{"hidden_act": "geglu", "balance_loss": 0.00321, "router_z_loss": 0.0001, "vocab_size": 8192}
Below are experts of layer 3 (counted from 0) of a mixture-of-experts language model. Rows are named router (the router's row for the expert), gate (a neuron's input weights, with its number), up (a neuron's input weights, with its number) and show model dimensions 0-191. Each number is 128 + 24 x the weight over its row's rms, rounded and kept within 0 to 255. Numbers have three digits each.
After each expert's rows: a language model's description of what the expert responds to. This comes from a sample of Wikipedia text that the model never trained on.

# expert 35
router:127113062129151151108119137108110146163158085116123149134095189145124098139051148114153115124149135162117152135157157166150134128126136076087118149119137102106076156116119088146119123173148115115141153138126130130123115103116144138112095087173117108125144118113127172134104114169127121127125141120151128143096177108127116101131127112160147158161124152075126111135149152137117147126162090111143132124147138149135134111124132169062144141094111123132099155134100160136121093152064108105141108169133160116181152109095102136101114130138117165137151113153110123137101132119132131128
gate1:122105125123112141093128107136125143153096117166144095077083120131123104112138154139108108111121138147136088091137102104115136150123136121098131136151119138181095155146148098162118147104158117181134145126129155159128178114097162130090140116161156113124125138192138149105142126129134137109151109147138125119142087076176120141058125110090157105092143134152089121106136124130128145146110123102129149130113148154121114131129175140104112146190100150133108121116157132147122153101123136138102117175106107139163143105101103119110136100143143158126162124119113135085119103123198131068
up1:149094124120081137102170105127117156131119143123159139093124145136102119163111110143104124133124147151145150074124094123118121161137135151133151158170126097186125167161163128137136132141133118176126120111122139122137149137084167145102161127136122148140130133185108153091141114109138135106129118139123115115126085109139073156093094156112147124126123141116111133117168117186144129166109147113165137099115123160093105140115164127137136137169099111139154121154140097167156171168083123107094137149099124156173118110135116143130144105141145124114115086088090121077078124145161134090
It responds to: Mid-row cell separators

# expert 41
router:161137129101164129116070146109097104153161110120118143104142162147142121113084138108174108099143141131090146119170113143107136120137119124109089168129110144100074175132149128163074139125168115106181112142074136141108097112131141134101095104136130060101142150120148123100108125191130122146116139140129131165096124109152110121142134101141147168150132132125168083160136120143117152167155117126143125134148156137153179098090141139090131156101154136110091154101102126102115122096137093120120144138123139128170140158115104146134111165128114131164133131155110118130080134125142120144
gate1:152098094160119132149140122114130119131125144156127127140142150142076162094165113119139130120134158136156109140139103149091134142131128126117154148140164101093124128150102072174142130093173149132146153123158124126171105126141130139130101135144159115156124132152137102109143132133092106104103106077146120180180110100110140111126108098086113115109109122138138103112078147153151154169153164117134146115104088125150180128151152135135145119167075124132136140142139119153079109113105117116129126126135119154104189122094107059114120130116115099151095093204136130117119139138138129160
up1:138120144138138158138104136137129138142103111138132147124097169140163111105105090143097118083114155138143136109125171110111185130146127103138186112116146142097102124173147128123160198106087145104096121118103151128153114131120136131082116120123151140181122088098120106125134111098142136146111085153105178145140149131125143129131084110142106106127137099118117112118079132130191131159109123115109118150115113114107114151135123113116146120095073104150141142116142146130089125061127112132130086134156137164131094148096086118166128115146163087132115124146139145095116121139062157123
It responds to: Infobox field bullets

# expert 5
router:114117145129193140110136155111093116184143128123143135131122180136131122129088143126178121131122117137095129098141124170120126125170111125114124169100139123096080149153153140146094137138142138122173118143071121114137066102107154136114125110183111123132120128164128154136078087149134122139115170111141151156093127121091142098155144095122160150144161116126148139158126155094129127152163143135123107147144118172120158118074146112090129108089122126081102155138123133146120108105132100147121138156166169129153154103118120103134131171143139116169159125152095146131076121148101138138
gate1:128118140145122134102131118108127126117112117115148179152152120117143143108107149065138113142141098109117134107124122180126150141121100126136142118137090106173097134094146092139109120078145146096118144139106114192154169110144120150144152153130106134124115144136122139130101118128120132131097094117172146074129116116136158081123161153144141147060157143128124152096144143155147148157141144128140187171132157127133134115106137158079124104083147144162144124146116223088104103102120167127120145115109155099144161119113133135121114111160093124151103126138119123101075124129121120120
up1:097124148065115099088112107119102123141150154104131151115140122099142121134130104145178102131113110139097185114129135166128131138147115120136145135143136153142111106098159153138130140134107157125101143116109170152128123072136149177121153129130151128152164120138121107151129126140088131148135102107135147066164100162136117049098143171151110136106149174129095132131107156142149077125116167143145119122116127113155152135068152104075108098111124135124098130170092144147097110158129148135160112187096126133154155103116123127108134124117128141164100128143123132100089117128156147145
It responds to: List item dashes

# expert 17
router:165118071080185167128103167116130120148149113127162148099107178144150109116110125149168124146160128118121138120118129172149109135149111122121131164099120153096092129126156112150091140140139144138162150123122102149131102113130134139082132106142116098128113115110098122146100095162132118115103133120146128121072152093115117094123131092135157145150163130112158090146091152143112170149166134134169098130139140140128133123078155128050152148092122142119112143094104155146101113117132119116103086147158156124154136109114097108155109115106095130150149108166105127115060130120122155133
gate0:137129146152149143105134129131126159127125118156113077154102153156158110147104124118165122189136123183097106126165117123156136089111155142152118108101107124119119117162061143132138130137109127117135128122141179129197099158107143135111140114148121138146095167138106135135120136154132105104142164143082166116086140108163133115133141098166133135125133100125153118157144143104137137101140118128117134139123186111118130154078105167131154097090130165144111111106149125139110092066101117159112151101163143154150108159137136132083144099138118121135167136127180097171123127170126150150
up0:129123148131139152130079127108118116120138175115136136119123129194162105112161146171166094148139128138096092131150104109163145121168131150156157123132129125134096118147096128152138138144109124131125157118152133132136122130091100147092180154122102084144102181115140112162135106138090103148125143133108145115116111108128103110118110125189085130135119088135179129169077144159137150103109124106122056111128180129169122148100109147141130110092115156155137080106160119136083109126144110138119146114161142136157144150146110126090158122139095129136144134131125078138098110120105156161
It responds to: Table row starts

# expert 29
router:165172097104144130118128156143101125129139129144109105109099192125139114142109158112164138114146168106107121119110152148115116141158166115126157159139113127125101155128127109157097118145155140188196130131092135130128111124107154131118138110180130129126110100122131140103117129136116095137135148123175140165122168124069113124150124054151120122137132163098140130191128137132144183139173122070083124121172114155107114093110111140099134122101108116116113183122133139089079111139113118117107103135161153083131147106107115100128123132110132097130134144135124130126098163152114123112
gate0:178115107140130144141147151121100181097144147141159078099122107158124083102124141131122110133143115098135156141117137129101160135124144126138153133148115128190107156141122088137115147116107135155077066113129093121111140151094155135160119155136149114143134102132177161109139067126153116145154121114129127123130149108129148132126120141113184151125140105148142135144158103135129112130170110083150126102127115141118130147143115152130135070134162092177143142161129108127133119160079121143142099146156168178155096130071089092119137147114124140137091170137108136151089142134159161125
up0:137121119134148092106123160129088130134189114135165110121146089136156113185129151074119093113174113127112139107123155139118099091095155125096125115156106136095160143102122140172150132130118161105140131151118109148137102103144131126103134124100144127103100109175132140114123117159091101106122119080153170138123150104143168127126134122075149131104156136120151114133161143126124132081168152093160209171119100138127142122160128164129132113118154113135123116126130143098164108095085147099121148171171097148138146139119122131141142151146153120133147128141100142097120086125099175105
It responds to: Colons and number punctuation